python train.py --num_hidden_layers=9 --hidden_size=256 --n_experts=128 --experts_per_token=2 --d_expert=128 --d_shared_expert=0 --hidden_act="swiglu" --moe_layers=[1, 2, 3, 4, 5, 6, 7, 8] --router_score="softmax" --normalize_top_k=true --routed_scale=1.41 --balance_loss=0.00022 --balance_bias=true --init_std_router=0.0258 --lr_router=0.000908 --num_attention_heads=8 --num_key_value_heads=4 --head_dim=32 --vocab_size=8192 --norm="rmsnorm" --norm_place="pre" --norm_eps=1e-05 --positions="rope" --rope_theta=11200.0 --rope_fraction=1.0 --qk_norm=true --attn_scale=0.177 --tie_word_embeddings=false --parallel_block=false --init="normal" --init_std_qkv=0.0288 --init_std_o=0.0068 --init_std_up=0.0288 --init_std_down=0.00377 --init_out_by_depth=true --optimizer="muon_variant" --learning_rate=0.00953 --lr_mult_o=2.0 --beta1=0.95 --lr_head=0.0145 --max_grad_norm=2.0 --warmup_steps=50 --schedule="wsd" --decay_fraction=1.0 --decay_shape="linear" --final_lr_fraction=0.0 --batch_tokens=131072 --max_seq_len=512 --doc_mask=true --train_tokens=521000000 --max_steps=3975 --dataset="wikipedia_en"
Below are experts of layer 3 (counted from 0) of a mixture-of-experts language model. Rows are named router (the router's row for the expert), down (a neuron's output weights, with its number) and show model dimensions 64-127. Each number is 128 + 24 x the weight over its row's rms, rounded and kept within 0 to 255. Numbers have three digits each.
After each expert's rows: "comes before" lists some tokens at least twice as common just after its tokens as in all text. This comes from a sample of Wikipedia text that the model never trained on. Tokens count by the router's weight.

# expert 49
router:160121149089127163130099146157159143125188098101132093139090176120109132138139133072112112107116157136156089108142148119082145144161141097134125133093082122147121144169154107120101102180116097
down0:141137169165165136118142135154137141161118107144155168123117140104126176141130150119124104146130126166153098090175097126090127152088156186115125155137119111133140127144141125130133125106117132
down1:127144102126107134127150154190055145134120114097174117122117150109100114101156127173182139138129116110138117147112075175170121103122143157091117124099080108116133117133114160133125149117166142
down2:139124111100141162129141155106120141145104129081088098095085117112119139121121160116121157107153114134172157125108133112125091100173153100086161076131122124132131150155121088128109123170106122
down3:099162121143128142113122147091164131134106134123129173128151119127116144132166123111172149125178137151110180089113085101104113138144139117158120143128152146158120142096153140127107152105137100
down4:100107118116111122158165168134072096115119111136112158098131129151104093070153150105135138119134124112115120099161103083138143132124167145109121184142123183136143086165122166139158115116139168
down5:155112103111131098086103116124125136104118141100150109142109117150119137082105123117132121170119133125167170121151129133131103169172134160122084147144126137108166129138145134122127096114137091
down6:116148137156119115139165162186100096116125137132137176117112102140092149172120100098122103132112123187144102121093157113117098146137117069106077116142108146144154173166078158115130108166130128
down7:129139114125141141101094143137091112109102108129117136103141159115067136117114143107141173185117131104107118163069132131102093093129111160130162167105135104143118105149141121142113110145124147
down8:160151114114151120147166108111129110177147125079148090157119091210126126194125164152137137153150093121086107093136124139110136106134120145146095149138138109125187152109137118087115154127105116
down9:078098152135113124122121147130146144117117177156124135131160110137102085147107102110146125145140180149150083111131120115137152157109141140149149138110131140150118078149092096095139159153120143
down10:141130176119126130109121093186145200148113117132157108145124141094143131104122130108105114134110125157133172139091098140144146125130133113098133182153114130126105151140142108134090157140111130
down11:114084114105152145097165147124140127092121141146148101129137121107113067095104158147113117134114126153156149136145140144154147121087069140077123092097110112114144107127152101138107141148121129
down12:151133117113102126147130144126138082146164124076135143114108177120156133160153131140106136129120099178085158159122140114153140102112118114167121154153081121124120139113154123129095104124132181
down13:128109129152091145135139124167108146133165160153100136128144178119104157117157118141147152130121200103118087135082127156100126106149130061117083129110174178127126127119127155117120140111115150
down14:131131122123148095112117176169128105197124162124140117095133103128142142139154112090140107166106119138146126159140091196111146145122095121153137111088132148098098119153137117160129168113120103
comes before: "\n", " ", " 0", " 1", " 2", " —"

# expert 69
router:130122115149123099166108151100132106106134133133132087119153114136168106146119088118116115139134144113142141117125167171136090191089078131127104097128151152128148115095138174131103169138157160
down0:153136127135107106131098132158141155153122096147109119127124165120120163127153102136146102118131134095126148161089114127087148146108135141098185112113104135140126177091128131108075128132127111
down1:087160100109090128140151123140137147144163119133133120128131107129149089191107176151133141120133099128092124119133118112102148104138114118145123150136159134128095117118111145109119179180169161
down2:105121152133108111163150125125143137133132098136144132121095126163113126127140107146186116116170148134108079162121124158130102163143139141087099088091156096141112148135097121134103122127127155
down3:179165113123130186133130107128147120129148133123116089096145125171138163113113137103141151141109095127116137118101102172107128129123104131112169146146145149125124128094150126135160117128094166
down4:115132142148120134159135104072092125106133137102119092111087136105145108148131112145104144152091095160169169129130170134127122120123156111107119130146151095121167119126101169111106128102101128
down5:131107106161145120141113131120156140113166148102139172157147131127117142141091125093149070146137147186144116143140126117090071117128111167097135117110132113161140132147113119109114132127142132
down6:123152117167158122144126179161107147119144124098144108160123114113141125107139105151141106092180182168102149106127155136155124129148130120090163123142140120130158102097144109133072091078137151
down7:143160099132076113135141108153173137120105127119114124106152166140152133109110109132069129133152124079133140123117110112109158099120101141121114149142128147166153128160141142100097126123189141
down8:079143153124154111135127119090124141128123138114117139105125168092101147141171150117119133114167145125168165131168138115143059148127113108107085143151134094114189117113157112122123133179092103
down9:141109157098170121083115102142132112139128121095118148119146121095106126199107157122089129133121122145113133126131122126131107136162132149128112125184089130090144128133133167104154166131124112
down10:141143145150150082168097165129084106144128093113128116086111120122100105136116132141110128100150141125104115115130109133127159139125078155104105141128150101158132168143132161127091116101103088
down11:162134160128106128086108130094132108145105135152156115111108137098144114144099140127115151129090142134169150144153108164100068141094153123091148150142121140140141136103084169157131142158135103
down12:131121141126191131089126136160147137135128067113105140106118112113140121115116153159123092105109126169145156173154133139106093091145159099142187128119173128102112154124072127161116123157144158
down13:120163137110137102151127097149134132102138157160143121139124123121143108139177118144147098139124101143140152148131108100150112105106159126159104158113122149130127098189083113163149153085172147
down14:091177129158141129124099129156134125143122105109108093104152086139159162126143096133140145109133129116105164113174112141112118116089108107182112171116102149112142146129145122138155157159116141
comes before: " the", " a", " his", " this", " their", " an"

# expert 126
router:071137126127154130114125053107118133124092136120117095137102145093119135094136139169180138115132134148128117117135156116133098112150125155164102104106142090134139100147154124108110139105131149
down0:108119104154090134119081150076131075098134098114097137116115104085157119136092126122159134158128119099100107114136153141097113130158184097125091142143145157101124125121104121101127161093142136
down1:167127153197143138085136153164120087140137109086100111190099131134123125114142130138106139125143154128082100142096137103089121125127130103105134089108183122150104102142127093112127147102134098
down2:137118153102132171111139115101114130119121179129151107068161133132124100111183143088100154149123123137127139093138116130112130087137156128117147152107119133067145128134156135126142095130105157
down3:114114164140146126135136093138125081098155128092118133121167154102147120122107107090104149142154115118101111137121111087140121090141132141157143147140115169110176158122110153094146126101122108
down4:117098100094164098154137115122136156120163095119142086117122110140121141126117106144138132149101130142155152121173126120130128127101143129133150133089135093125113083139140154142092134117118095
down5:145082147154192141118115110133130097121111179107148153155100089103112108131111149093094177105141120162125096144124157076106141114123146093124100165119133140097139152188159078162169136114135197
down6:120101120156146168105107140107123129118102131093096143141127120123108114120101080124119109131122125128169124088126126109098147145111154106111110183106104124112097150124150137161123119119142141
down7:118170120109078135111099174148149122136175092119142150142129104111130174119105104072134141113151097117140134116132168116110157167130139093091135148143119160097152126115122154149143134175105120
down8:146145093142189128117121133131123103097144103167143129125081122162097162151123152117144151126147098146159130142088135103129124163100118154126130132142129116111097136120112119142100129152121066
down9:106146151146114136113118129158151152125137141146109159123109099134110138154113113125144137108116101099114083139125100129116111164142155124134138112156118159131093156117191154111098101140113147
down10:073151113120171148110146129092119132101168153157121100128112165125128157111106113155119154128142160115139143100166155086143152152121089113128168102113157173131102092104151124084146132066092106
down11:122131123158111113142133146139168156162132145132144126133114095153118133189108116132134131134173151123127068115112119104114146078101131122114164132111120151155134128147132112082131143142120109
down12:121147176149112100145122126128138059153133136128160108150183159139114151159132149121162161135137185145126097136124147120173093128150167112153123173139106171115141112115166107084088146087117188
down13:110166144150137142144153173081095137117168097136103130099138130160104121111132119106117135157141107117144131146120120131130130076102092090117142113104123128131130143140123151098107135149050084
down14:084131107132104156117119148163114131117137149177137128146113175121138125096168166137115089114142121123135170144128100044131136129089102142141138159136176135116102083135139068132114173116088137
comes before: " ", " 1", " 3", " 2", " —", " 0"

# expert 45
router:122134153160113127084110134109096131136121166103125147114153153086161164173110117141165134152161137153119132139116118164105119113154157133149093142108152151083128138160149176129091096105131158
down0:095102076092129114145096102149143186111102089147145104117099128120163066135147092083135147145128090114122088115161157103129145135106096146132114146132167133145133163119088142102175138133133125
down1:109142081113126123090120135133145118126111109133173106107080134135090080127113124117124116106139118114109156146110175070140141120143129155140136150082110106097179129135118119096112175120129170
down2:125112104133098142113101153157112120145148102140135088069109129104122146116097161189132146108171146115103103152095127104170128126203124132130127137153155151123114128118197109123138068163144149
down3:128104113110144138145166148115151114102087135158125125167149125111149158106176132128074109141167141080167141145123107114089064126161138168092126146088106117136102121119058135155145163166134139
down4:092111164136137099103136151142151172129090151161164111160151129099121105162152140159169100101129107148134094137126113108158132089137113145152158172140165109107146145135084086138123127116137190
down5:143144136140120131147150135109120124088131089114155132113138130130098129111127131113115115095152133145120132072142115115086169121136161133157119140116145125104136161161120149138132128132118146
down6:082145139155143150117097163121139129100100103089156138081112125116160129174118145138091143123140157120158150149127125116097142139091135117123133078127088157105144100142130126124091108107133114
down7:101135127163130136135109150113126132146098132120168095148112098131085124180150121158134103129117133159101132111156169114115090124097121143151129120105109119103098124125121100137135097080128087
down8:108136135108131083096076109137056092126113116144159130148144095136138096135158142195164101116106140110124143157102117143133116143158129170146073120158107099110126100139116140133146143107116098
down9:093160164126159119152158103130169102122126173173101143094111110129109092121105102146102151110125147117154140151108143114144139138105110086151143106111118158072150119124121128149127091086161101
down10:136151153175100112128118113121092131127098093177125118107118146125112139121134168159157170098155154134128137113136134157116094132155061148134131127129104128094149102125134087106138111081069102
down11:134090112190166130128149118159108172119177147115117089074146098106136138107108125135106164132116151149128141098127112132146142128105077139116113141167160117144143161126117079118091122097097118
down12:083134150108136149106145125134148110084139118140097155080161157107139072107122108145141138106133121125164104107117123079137150119128083124105095126146145143073130129120135136101116091169126124
down13:128098135114136116135117103107115116124175102089112171159150121127124139159164174180139145108133176119114134114100138131100178125119148104146145143124087107136139130130112097173121168113125124
down14:118135149130163153140138152146159101124148124167120110128142121140160102158115088164122146088091152141140142093106150158179120121142136143151126106153129145127073123141136134163119068155151118
comes before: " |", "–", ".", "th", ":", ")"

# expert 83
router:120130181153083099117124162147176131129127138150106137140153103125099134094114125096131112103154128164120117110122126108134121155111142168116141112122106133172155176131106101114116156148127126
down0:143160131145142105168105118164109132120148108125135160173122084158123155131151132121192137129162125159084152147122127160104176141120165099114114142164163135122114123092169091144123158135080150
down1:157140159147116110124100149142113110131112134183090128149102147126178102165152114110102129080160153139111122134088094138102146132118116073153122118137116110140114122160111158132120089161137113
down2:127109183117140107100108133116093112169120141142128174152129129137121113135136153126134162118154136132130133142132070159142155121154116146130134157144165111141097125147115109104144141076119111
down3:167180100119120128076137139128136125097136143118121147157160136140117076113144127121154099106107116125131102134090132120122104148107149116125165141113120135122124133146137100178116141144156131
down4:114114117124147186142116146108098177111130095154136111136125107161120135140137140121133079130111137114144179141180080181110148083092111109138113082069150109161107131140116120097083132133139109
down5:117114105095115132125138123116134132153145176114103160128127165131173103094096147096145085132125124109183132156161127123109141106190160129097109097107141138109178115118137125132093106142101121
down6:123160121131081140063100052107167124138116106090104107156110093134110135126115086156120117157133146104147136146159092076127105133125117133136131212168122150113169145133131148141131117106127121
down7:110126149127169194133143127111128082146118111137105111089119154158121112116114149122104130139120122129138127142164134132134131090126143092134086116107138144134127121170107120158167090107131112
down8:123164145096156134127177095105125140111112132183151106100151140129144162137120139160150131108111128147116129130103123150144068118109102129105124124116144116139106153132176095100087144107115159
down9:177116126098146113164109132099153105155128109148145139147191148146119135116162149155144121105180124179129094113081176122127101122107183111115125147135125150133111123126136091161127164169128115
down10:137145134126137124157123130171106125136122109071162122129127110097130113100104099133108156110105101106181120117090121155147156118119124128150115126133097128121131159137139141109113126147108140
down11:122143120113114132154092121117121144120133120122094138125134130128167092116172124120109138134098132131147115115130156169173164175137121153099142130128137099097133136112092137069133105105094148
down12:117135103130157095117115143161118134124129099148138073151104101128119177119148149122151125119151146114123148123139153109072128110112154119150129092093156176131112099111087144137135139120135119
down13:156080141139109101140102128157137135191126098145124185079095130150090140156109131122127126156112075141147118116171126121169138123106138137150130117108142115119113169141098110125138151121120130
down14:159081118111154160156124173164122113161075111148148117155131106079141152127132113114177091119119144052120139130142125131152103154119109123158139166109143088116137157154134140160144118137192137
comes before: "ing", "ed", "s", "er", "ings", "ers"

# expert 123
router:167115157131161162109145148123127144131149117128139102145129140140121143171107127132157130153142134118103100086118117109122101094115101122131149099124070129093112193135118148142092149157111127
down0:115196122092145118126152100153153144128144128125136110132131121089103109163078137140122097112121144119098121165099163116092126149123089149117146145094156129163110121119126109187149074129110118
down1:128117131127173140144094088137124147108094141146148168119133099116163121117140122152142124142120125197112140145139144144128129149090181115113118166140142080147119153187177122116137087094108125
down2:138150121133052123154060123119145136100105120141124106109178145147141097164118175143136149167158161137141152094100125111121132146112188159105129121138111125152145094127157120116108119129121151
down3:094137108115115139158126114143143122141092105143186188123122105171104115102127129149135099124160092114117140146114130086106154139090131105125136127108147119159113154104132152140140165155122115
down4:122177167095130109120162109141191153108142106128149156127142172131128092123104127077115104125129053082127139086161153101151116113116121157117080147127131110093136132107132152152112120141157117
down5:145111138129148105125138109140132114119141100180100115172099131093129170128135136133113173099117089113131181144137102125139114147129076171136144140124170161103168164131083126198113107161116122
down6:074157127090108145074144096131086150108148096119129139154072166112114138135147122142089111133120122083142125120141129121158130116147074115161140121114136143149155146146089161161164107115123115
down7:083146139135128146128146127144098138121125128136115132114082127084147151165116098129113114161113122098165169133094121105126147126111102161130139115131113125105156142114118131115118097144126120
down8:149129112139087111138135080152137098123118128134097123116185150125129111140110161093127128097105134154151155142149134144129142153119100127093160106150110165139101134128138136132189116099175095
down9:111103173184118150091151127104098077167141100154132131087089171161134139101146119094139100123125146139135097141140121120164120107135111132169121143079137125105149165084123098176138129091159134
down10:076101140123118154106149117106081125122121109123178111104143155101107136131110150124141171116166128132148107162164119104094095124089171131105124145152118130136133097113080129153136129145121087
down11:141157141137118175145130150122111127090117111139086119128131153149114120131151137125145122119120104104099139144084129133142147114113123117143151136121155134159130148125105085104116156103111107
down12:104106112127134104113072151122156104142148150133148122150127144131137120135173115146100147157168124108144166140144149102124119121131150136133131119110149094154132142094129106105109194127109144
down13:145140133130172152132128130124137139119154120129100128139155148130078159125122128137107152119145083118146132149118139126123110149130099146089153157150156161113170166123159125126109110181144127
down14:128165194106107133142095123082135113110095120143139114117149122104123166112128139099118155130142151157115120080145104116154112141125143128126114125131098112121145141118100111139151118149197130
comes before: ".", " of", ",", " in", " and", " was"

# expert 103
router:139127111091159164155097143121157134167170143122114139154158129127144132160156127141141120142162158156145081128149128118143111127089149084105146119098103133150132138115163110142086149153102131
down0:096128134132133179134138153145135121166097101114124177125125129092142123141127165136117118146101133158142115108099122113123149119118117151140120106129144164095126132152112118098143135188159139
down1:125104114128128191128139119129115128124136112121103102141104155127135136149123164137116173112078135132094139117144148106097140131119121142129169118160133178172156123148132122128132139143100152
down2:107133129118176118152155103127083148111128117141136086103099116106128119144148145148129151136107099100152150133151151144129097151152124150151098143137109125113188152167148122116149114101100099
down3:123099130101144137093124136138141121161112102076097117119101139180151133103148104126122123158130087137118106154118095154125133119085148171154138147123129137082112130131128158154100132143125109
down4:134104125133080108125101104110107123101123128140102088133105146117118131104129155092088119147126140113109146137085137137119165116143091156136122141162146079109164103167134134116115159126132114
down5:165151118109153142118071117109102079142138155137118134094156126117140105174126077092142183138182122115142132126168141161079172089135114097087170090115100143141145145073153097134103142125121111
down6:171119158118115126090094137093139130147157112153116145155123138118124136072116104158111163118142107102091131156097133119123152085132141110157144132128075083171123138136106119135113149152147123
down7:155118127094155139150142139144124112131105135122102152159133128097124102090167131140147137141127130109126119114127086156100120118161138150128117110186095109107128127124152172165165096117078168
down8:150173112145057064120175126115066122132100137169120149108101122089170120072130172137111129156170136130134095121078120151147108120122100129125130131089100100143117116153114146120114159120135134
down9:130172107096150131162137103154088140115128114144101188148108118135117118140132175135140107132083113143128100117118134156134093131131115139179117088107142178112075116131112055146125144101112114
down10:103135105084105080112122133113118163123112114135094141174168112099139118086171128096142157153107177104122127146151144158149145130128144101092098166132106108144107112143128158129125181140137129
down11:138112150104117156120109107136114108152134107126122122123130155129162141082163131147138143125111129128122145146106111125121141131132138158106128130103120144147113114197152136164108113147097115
down12:088084119171133120115109107102149129128108116095132161090118160122086119138077148121138152144125149125132111156110123108102117117114108133133096094118123154150167123155135113153136114176105153
down13:150123082141161134146123131073112173119158115133157081135114095097133133140127147144103164120108168112110095131149143133145094113139157167093104117118163110162144110140124125158140159130171125
down14:108096154161108107104130135162131135107078109130128154159157100127117123117119156154162120068157177164121120106158122096112118155164148129101132118146158126126113112111159177134117113129127117
comes before: " of", ".", " was", ",", " is", "'s"

# expert 93
router:124156131138105129153164140077124127144134103159146133135143154101111150170143182122126101110168085119141139116142180137126151145153160120129089144100135173101145147146156093139140159142124163
down0:097136138146158100118109108151115171126175092095105138101141093150131187097121182106117136178101128112106113147139110169135088175124105134117121147108134137114120144165138129128114140151087119
down1:109140116121134159083127127110128183130106149163101133142132127134111074136079134128164098082117194146148123135132155152146142134125103105107126117149126122114102094110141140080085137133137164
down2:113147137091127146118129141158172173115115121147092139110107141140149097115169126130130157131125157128144138143123124147157102103115090134171102132148197130125147111105111099148126160157125110
down3:115155131165144152177145126135134139109151116146177108116118132152126167161135075090112152125141096120084149098133095137131113167111114151169106081115089139122072159085086103133143149102133164
down4:151136091110141155144125169149108120143121142072159143106139081119110164111132138112101144089155137108106124150116118160132153161087161121103128180137117127117091163147109125092137111143139129
down5:150139093149101104150146100159132123159085140133134178096134132143107130141081147177110084167137122101114118130117146103140097139123210106107107132124108136126103147132135138144093126122122153
down6:105177131111145114118112109107147096123120124134140125115098167054142147109099121131091133110162146119137121150132153158123120128161124139099117141141155118113150098146129123150098144133126187
down7:115131116088147137128133172146138136105140137130130101128155115160131190125115078117112142163138130152139120146118142113087114165077110113124158206152119124103145167111149104147147088131155127
down8:123163064176143109139076121140106145148116104180135148106132183151140146142139137146140125107113138112129126104100143134117127110146152180148131132130139145131123157135111084111130124090078172
down9:152153130122136124108096128116156174156120141118095091173128150118131128117102115107083123146093156185147127157125093119139129163085160082170127133100125157145097114131112115141117094122122106
down10:123125103084141145159142109131153129122144155119115148122143115105116115140132131110115121098116117150148074111181129132120135138140118128110133151146086132112118147138129122114172119118138124
down11:165083150112149131183145090150127132151151144186158160101132133102117098066112127099128177096168094145129188173123152088169124112176104107133115104135160135121093134186089116126149168177147106
down12:140145119102151128128154146136126117126126136129124116140142135136133141101135174116103092136166139133125131100139119114140070120059114129154168159148160094128125118105117162157129120131157124
down13:148167131127129107104177117147131152162147128096119145134135132142098098140140146123110138129144120103167141110137152122170096170079109128115153133139120131127091128088168087130124111101157097
down14:133129130140129164138144130134126112123083126156138133141133141119115117080074138148135187146096090134144124106179124102113116115115128147136100116147151162160136132174106159119089133149146113
comes before: " |", "%", "2", "N", "3", "1"

# expert 66
router:141125158160155089129138151098125124129138134096134128160152119153135142150092068146138163182122114070149155136121148083094142123140136083156136164124113143132151135147152103103112123108123139
down0:142176110136122115125106153115110143109156110143132159106155139129153144127125107180165150122146136090156135157126155134128149135121101148119154093145148137124102139131097098113149141103138082
down1:135149129113066101108152103149122113107104098107120121167099127125184136101156117162111146101151116169124145125139122132129152098085142151105122149153116097109111115156145134118149118116100134
down2:060137162171080139094152136117134189105131150137168098170172124131126116151101154106132120120135103143115155150120129146135077103139128123102180134127150118103117116101122153152127151109099104
down3:109165127101138100168180124141111152129076142177150130130131134113149186103106135095087104127144165158118155127112151123123129168152090136084114136109176172138103139110141158135130174192128136
down4:127104146144112111135103132155058147117144127100096183144110171104130139127093100087136160148165102197107108131096137117132098141145145135124101102141125128137151124167084120071143160099147161
down5:104140115114100123127140124149146155117150074114123122120136133083088131097144131150126147172105107111190110135130153148137093153141151142082105100168108165113117102133193160123104094160156141
down6:130130099140070160124083095189083119120141160095100133127110138169140151113102141119104165091117176157110176120116110134155087158133165179154155129120106142154107150096101130107120123118111130
down7:117142141137107154136103123144108106133123145117093125121089091155111127114095123155143138141150149130162122121154106165100130145138117139105153081150096123075122112100109178111120103176132159
down8:178108170115153147125144116166095147125148118101109139165145127144082148111152134151135121116138162139091158125140143152139103156099162148148137147115130130076154106121180130164111084158105127
down9:098135137149143112137147143159111126112088103151098108173178127132143127149159128124143118130129116116142145180098144147105098118122148159105117112111139083154159144155152103129092135111134167
down10:155173122142147107130125071120107128176132173126147078157108119111133094155099129118142104125116121106125146132107132145133141144109166127177103148119098078115127198120127123136079145109086157
down11:154170183096169165108082103130166111100114104156109153104169126130119142133121150137130133084092155159138171143156146111123161153118092113163149163102120205094133145187136118095148145149095099
down12:128170071100155150101159123140148136181115121116126116110120176114161102105138144149104175104113136138157111140122125105117127138108114151119088125101147128098149159107147118111186144140130146
down13:141167100101165143089114143116107172117108118118181080161125116146109150123132184156114150127163138130088144153159096140096122163135136100102159102161163083119132123156092178130140154144159164
down14:143136152108165130150135074101153151127176122120158141103132137133134154135120133118118111132140138143149109096083117097134116133116185129168145157140115079127102124146122098108121083185103130
comes before: " was", " is", " had", " were", " has", " are"

# expert 106
router:181134118102119160133136127139128109103152162133115139132114100150135137170127121158122146094111086152117122099109134124122182135096094158145107128166157112123141168115125139109164118163116153
down0:096161138124139133125105170132089107136101126164082108139150124169115172121155122146132132117138139159174127135132113113118110128109148150163093092111124162151141075116185134127114119109125126
down1:118129120112137120115172152131156070125108121125111114089150109140113136131142123075182176099135102155127138139141131138077123130159145134069106094164116119109142102115112126117160116150117105
down2:131114122113130141134144110127133142133119126128149132149113115150106124151117163118167141108120146112134094159150158141096172128088094161161162075112112138102109140170132094132112117117097092
down3:136134117114102181185154114066134146095139111112157117105151120126145120122143115106153142114150126110128092078114154076123170118148123123182149131127139117110148133142099138096151110117146126
down4:119151122059092106136137117110119168167092146141135063106122114114127136128085114166095094119142096124116118139099130104127130091144139081140163132123120153102175198119131104138076143133097130
down5:174096153119104152128135100089148140128105113121106150162180136130076145140130141122151100153056177125150125102134105131142172130129098117125068147108106132150135166144110160134092162163096138
down6:207126127106135150096126139143120140120104104112097132130138133089130122152128157099163124140109142118121148161116136134110153149124086151130148098122145142122124094127140126121107140115139146
down7:109127136153112161151160136162113168126111107188122105143095151141154158146106127188113148107114104157141117123074127137160145131144102102122074114099139167173105120127154103099107159106151091
down8:146102133136136124150100177164121152151181073101159119096135129160156142136125130112099111149139168122128097119120087111090110141102136113119084163144105086108150093156154143116148121118157102
down9:160092157137105086116169095133119152157095120126164107124108136142155110121148102114128147085089110161089176145139147140167145131118114129140117141113139065134149151082097123138161142080100127
down10:122136125218134092140143135117124124139140154134125076114185123068117135146124142132164133108111156159157121102098107118153129147160130141126121137128060148100116133187123140134119081066111138
down11:121098102155116161086100159101142187169080108111134120144134108126155144149126133144138120131132161150123092124150075096123092117097122085100195114123109138161088153153123142116137159151127111
down12:137135153135122113149158130136096107158145144128154193140100089118107095101102147160096156107108095137154126126133111151135113145135162148147113117129088096186156111104162127116144144134124138
down13:137108124166139162129115147112150084123137112159107101142111124152124144134111101126089169124134112111107139073108122145128119139145141156174091130085082132110155117126133140144159190111111114
down14:123095125147127156109152173154139152111102174125107096115148106151117103135134115110136175100128105153153107144101095154163135145095100131105167127110111158098091124133153187126122124150155113
comes before: "°", ".", ")", "′", "″", "%"

# expert 81
router:122115079128131127154093117160142108157092165116148120153118080129112168133145159128159146106086114097117110097114150138179160148181110135138108114166124119123133118106122098093172103130096139
down0:114141101116123088116127137122136147153131138116147212129137114130176104124131151140132115134126127093109130134127127113139120169137101146110134100166153094124171168143154162106088129071115132
down1:111113117172115096139135130110138078165146168119114109153121096083118191047091135106131123153155127155108101160123146124120126102140161118104123135178106161132086122130081148114120107153143144
down2:101118073099111126164119135148124148127130129159132137148102139134126177155154140137125124126146143156120105157117118146141156140129144110130145146106153146126146153142139069166094157116120119
down3:154087121103136145077120175141149148093137158136132138120121107168119118087167105142094162110120111140124088153153102162123092129123114132112091117083171123140118099098105090153087108153130140
down4:096157116125099131134154105119148139144138128151125159104175126099129087147153160097116125144131149145154121112152104136158097105099083094106120109133102110109110116144082137129125107127131116
down5:158121140095156118132115141108141130139111105131172132114106082154115142162137100096113112137145104141132134105152095122086137119134125188123158131132126139086151129142093109154128141151127123
down6:116150104154151133122143099143101154131115157137082142142176163100121124149117116136095100111144085163152134138151119137086136093123120091134124136156125141152127130122162108118169097162128107
down7:156130096125084117127132135122095147120131143118124108110083120121148138116172111082134134129139162126207154106138177121114132134099171101147144111134114159126143124145135135119093172144108101
down8:136126156106168135109147157114126083119133141152089134135144160124113140128131098149139115148145096189186154092128173154140091129154131133167143133137140089133160114119135157140140135120125113
down9:101156176149155142132085137181109100140170091130153115135106147142167139145117123169114103148118147120138184079140090140119101138088127172103136109106136193151095118133140134145110157117128100
down10:124153102136176122129085115122138134118070135090121140110156107142146098119123129161157126119158154152112120144159111103102138140113122129145141110141126092144186124097142160130132153164119168
down11:109182152122139119133143145147176108138140087133158092131137121140130112147115131172162130142129160058101143132109143154153129154129126142163126144101160121095124151125137148105090077148130118
down12:120144138166100148146144149122111095149124116118129124120151090115169150108088161104133152169196136126084131109140105139166111151180182115127165125097101168134124160152095118134161105116116172
down13:164138141114149117158152098153151103099155151124059144119141137163130139194103140114128163155146101144134119119150124125109103047161145115145151117124109142120120166120108152145130117151193161
down14:120088139130150149156150110085170100145144167154105155112123090132138128123109077115092107157108149108097127093096135152129106138135103094109091117100109114103108144131127103127115135110110142
comes before: " 0", " 1", " 2", " 3", " ", " 4"

# expert 63
router:068141162122095168120137131159140138078117091174135056147112109123144131115087157119169103155131115128117121124121116172150126148129091137123122143106127093121115128154125147130123154114111133
down0:106147119114137186106146116154130130098076120121121102160072119155134156108106129131139147159078124085099123110144112105141128119069126117119132136102080121129127130126135140138133140102076129
down1:145148157119123129123140135152148179176137129110126135116126176152145122142134065176127115083155118119173142163127117143131138130083110149131156139126141108078112135131178123142152140118104140
down2:141190144123105109128142155173114187132112121096130127104095160112132131116149143133144141101133121087166111089085083129130088148122158136132122094115102164149130110158157133144153111080144116
down3:094115109152135101123157148132126128129119111158099155090085123196102095158161113089162085106139096100104112141120141118094098132144125122130113142093194118095113119139134151117127107078132101
down4:111140130126112095103170113185099168152120110101090085096118166113088159122116101138103124167120144132125088150146105131144124168138108113126142123116142120120131088131099117080115104153152125
down5:131111075125145158145153115122122138140145113123147124103073147148124129165109116088125174170127144132131126160110115134188165118115082081169101189126137139094126126179089131136179122107107137
down6:136116107127145084115140114108123075142103092138111142132155165119091143154137100089143122171088145091169152104124110097121107135143091150111154156093145139116108153154137074112114127128149106
down7:140129126217115121151122111141120149113142132124106153110147144133144120166126090145110141105163130168181093115122121100095145089162126115101143155123109134115142142136144150126109135121131152
down8:198133125117120217092134106096124124120135132164100112110122085146127163109143094170119116138135091120113107108091115122139154115092121133103160109141112114115175133162092135137146137095159184
down9:087155122169139165153180089132168107111147106145128089150152121102130116144104124120126140112088139130138105138157117145173108121143123147143135150107149109131146135135085117132119138103089162
down10:104120146110124143138150150111105118150143123047149124126127084130115121171121125104110164137132102174095119084144135065099139101115108142118161168125132100105104157130121084126132090111143147
down11:114168143108115124130143128163132150195157139158115215160159116114159084112138116151124085101144105104122175106135157119121146121100093100089084130100111133117105167145159144156122099127160101
down12:121101106139137117148148120131167104124154099141124150096145167152127126145131127116131150125145177150080129148124152133127119072098137129143080164076124117119104106146097132142103104108097096
down13:126157110155137126124125141133178110152135162075127107125135115116150112082169146149121102137149108146081116153171146129072099140140198086140136133129140137117116112102131134169150140130156119
down14:153142126085128110111139152142094095110104111140136096153115112091096103122105134143149101121090089139169144127118149108136174103121094172128133092085110135110116134181120135184133146123126132
comes before: ",", " |", " (", "'s", " and", "shire"